config = dict(
    n_layer=14,
    d_model=192,
    n_experts=48,
    experts_per_token=3,
    d_expert=128,
    d_shared_expert=128,
    activation='swiglu',
    moe_layers=[0, 2, 4, 6, 8, 10, 12],
    router_score='sigmoid',
    normalize_top_k=False,
    routed_scale=1.15,
    balance_loss=0.0188,
    balance_bias=False,
    router_noise=0.05,
    router_logit_norm=1.0,
    init_std_router=0.0155,
    lr_router=0.00043,
    vocab_size=8192,
    norm='rmsnorm',
    norm_eps=1e-05,
    tie_embeddings=False,
    optimizer='adamw',
    lr=0.0021,
    beta1=0.9,
    beta2=0.99,
    batch_tokens=65536,
    seq_len=1024,
    train_tokens=371600000,
    steps=5671,
    dataset='wikipedia_en',
)
Below are experts of layer 4 (counted from 0) of a mixture-of-experts language model. Rows are named router (the router's row for the expert) and show model dimensions 0-191. Each number is 500 + 40 x the weight over its row's rms, rounded and kept within 0 to 999. Numbers have three digits each.
Before each expert's rows: a language model's description of what the expert responds to; "raises" lists some tokens whose logits its average output raises strongly, later layers aside. This comes from a sample of Wikipedia text that the model never trained on.

# expert 19
It responds to: Past-tense verbs after a subject, such as proposed, decided, launched, scheduled, plus the subject "it" and digits in video-game and sports text.
raises: ".", ",", "rich"
router:551441564473479467526543551439535475506525546514541567541504542498514486482512472502447532492508536518513527525522507507507562583478580523509491493504547490520539452449502462502502517504471545513507491485535556484553492548616427518539467472481498557503514542482492406561505479480484556502488578527453473559510499421482509496483534515570466475546437462486483444477504588498447576481559495518520509475449459462503528467440461479441531423518548449496544519492488581510484555537483474427465542553514387565581478480471520438512532473514520505449539522450478440498560480588476459520

# expert 0
It responds to: Digits inside numbers in tables, coordinates and year ranges, especially 9 and 8, as in 2019, 91%, 9–0.
raises: "–", "0", " August", "9"
router:573496502511460509538514570504567467485451470547530514444481496548556540481559485427490539534528498537471480501548507432491521516528528567485508433512465536529558533510498445517508532511455566477526479385529459446498498557541478540534463473477548537474425477473474491515528456519507575467401517593503424530515514492540413513469574487522490432507430495520411518490459523487435509444512538508455474532459447546547450450481434482460462468516503502565554565461496527450440481436489472493542496460527464559526444532516519547536525577483517504458475470570487440474500474526481482498

# expert 47
It responds to: Endings of academic and abstract nouns such as -istics, -itions, theory, systems, movement, often after "the" and before "of".
raises: "-", ",", " in"
router:491525454494580480517545485424497504465472348441455494540522458572451442498546520549536538410490377506480536489492402527534495500526496583486525507524510429534510453544530500493460518476477512553505534569508518514497519492482533415444459421516511454488462480551511431524522458480519533526541422459460482496468465489507528499494588448542568519499460504505436483542466472490474524471493558491475524476499506447556526516504523523490526541560478460499494490463512485536528514493531486449588514471451583500491575520431542501486534505429516532504539495541508519563526450478512574499

# expert 3
It responds to: Digits inside years and numbers in sports tables such as 19|0|8–09, plus scattered prepositions, articles and word endings; no clear common thread.
raises: "=", ",", ";", "-"
router:599483535531540472462528490465516465486524466486466470569505501502513525520475519521523484425510415487517566528506525464496537518493505466479482486590551461471556416534551488426452550501507549488465507515537479546472479553538506552497493566521542521512543509532505389490517452458567452415480563545540469509472456464536500437479558543472425516491437447531531484542517490453495433505549556493475535423538491541512467525466484504529574467535381528516463570513542449465419524459469432481515546497460497549528458472457512477459541538437557541499516510497547493512475491459434525528

# expert 1
It responds to: Single digits in tables and numbered lists, and the first piece of section headings after ==, such as Pro(duction), After(math).
raises: ".)", "}", ".", ");"
router:516452552459549537521468596470546505514485472532467509543429525566573503483519523490505564440517432559463562487503568505538587549536499512484452540486518473524550445479556448513437558513556526492552490514522537570577541541526454535470482529458532534451502469463422502524501475517494516474437486543482511480477433470453447484416520529549461500538429449527472457519487486513463545446572485492496514473543479506486458437434430440507548482500500479513509495553486477506399498508545438511518549476491470520506470499435519581571601511442566530510487474462532508543498491445481490497

# expert 8
It responds to: Function words and common words in biographical and story prose, such as left, no, else, New, way, people, plus middle initials.
raises: "ame", "aries", "inity"
router:501489533456497482495556567447492469486467458527484548512470571546532587461489514511445526459531472539464566539491567473565528558512500530476457499497575479512535471477488529470416549516491524526516471431526534514577538499512452552498435543480522542428465486470464438508514451410545507447425545473466440541468456494532410463493524541577447459582470460518438439507511485488456499437545522566496500487519481532497447470482448423464529486534529458574496455557501502527397481508492474413555537530515456521527484491462533537535556531470521538472516486508550487514498481508425526494

# expert 18
It responds to: Closing = of article titles, table pipes, periods, and function words like are, is, for, plus the noun information.
raises: "1", "2", ".", "3", ",", "0"
router:508474506585427492512515474515496508479515577481520484488533519483497577531491527566544482537574546453459563498461484488564570616492501511533511504541496475613479533497499509442462447500539525439569595493425538543534489515538478526517430479477506485503559519513529480518499551526468451512487457498540510486476523499520450538439608543540526519537413518511441457438494468511494515501476471456496451502488505519518571476458514553544475497595518493513478520448501565431455569545445555548462486538465476474442444539559518495544523527503471482489531502435480498495387491482504465500

# expert 7
It responds to: Commas and "and" in lists, digits inside ISBNs and table figures, and verb or noun stems such as attend, promot, vict.
raises: " way", "ailed", "ained"
router:495485530458544504462550518450541495480415452489510514496420567534555541485465502451464518432554478552419559539551575508553500496542491462499462439592537510503486430466544526438407562495476519471548454479530504501533560517515460541471455573543486576458490477434451407508497431413552515457430522497460489492489444502588452519528473512526425488552452486467495480531527518518482515428518484505470530460520470502504469407443493506500482457472496476542439521531483495486401479493502492428565528504497456548552468491463484468541543500483523526503528512491539476497513487481439502490

# expert 10
It responds to: Line breaks right after a sentence-ending period before new paragraphs or list items, plus mid-word pieces like refer, ov, ri.
raises: ")", "\n", ");", ":", "):", "er"
router:583453522524507449495484478461494527459461515539530472484478502540483501479472452565411492489526486562519478471466427498537580487529425591552590430528460513501509521514453527530528486514511457515536394455521469460429454520548479495565468461436534530458487472517556430587494457533484492501508517520536517531420501517468446504549529457544544498525451490476518513582476449495470569461526524503413529474478498459460523470516536512470522461538535476456587498529475553539496532487454517427527491550411559552449517490443504475490485534490488533525503481536442511403532524537453534539

# expert 45
It responds to: Articles and pronouns such as the, a, his, its, however, plus digits inside table years like 20(1)9 and 19(7)9.
raises: " (", "l", " and", " r"
router:503480512507432476463544517507501529484503489539470580535437552585488602472480470499445472458565507505442517476429451474487533477537536494460493466560498500500599472503552530483467472465516530512482481517437500527610529538515502551487470480485527499462460471485464453542523436460573522491439497488504575538416495461465408468518477501507504482538449498542454477486489547448481420482574487577502525473555540493507458473441535535447505491512379511516480551481483461484453495440481484437564548503482486466507491452541479486593476518487503482486554541453543582495455557516470557471

# expert 42
It responds to: Commas ending clauses before which or and, plus the, new, various, numerous, few, and text-start fragments.
raises: ").", "\")", "\".", "),", "\","
router:537467528542494554406508514468461465486538481413506539536436495550461448476514524505524544437538529483473510498478518525557459504466485547477435572520536521546494576507572494523443481449492523419501590444480552537534497502491458485502445533581566426507456449543579453485549550513436485487537551472449505467423520503470488528502529506518521503527495508568427459488504548570565529473480473492439513475534551515476563475447452501506492468543499444526474457507488560519502513487444520427447492585438474532446432504495520443543503448473438458477516447526497521537504433485523463541

# expert 33
It responds to: Second pieces of split words like Un-iversity, E-ast, rece-iver, and quantifiers such as each, every, most.
raises: "s", ",", "es", "e"
router:494477542608486511537551514505453438490486515585497552554501505496524510477496516559520503551572518506461569515508506487488525618550501499450515501555540409540499478446507507519506504486519541459477551472521498490579483521544508519532488442538508440492542486498508484529434474542482522522457566488478564528555433522474470475415537490529544473499509446499505514477455516458440473428512481466480567487415516509420437430482423434504499502535568529543504440562464502503395531467513541524521561509438395443517483447487504481448504539453498439452481494509493508502466505474516570480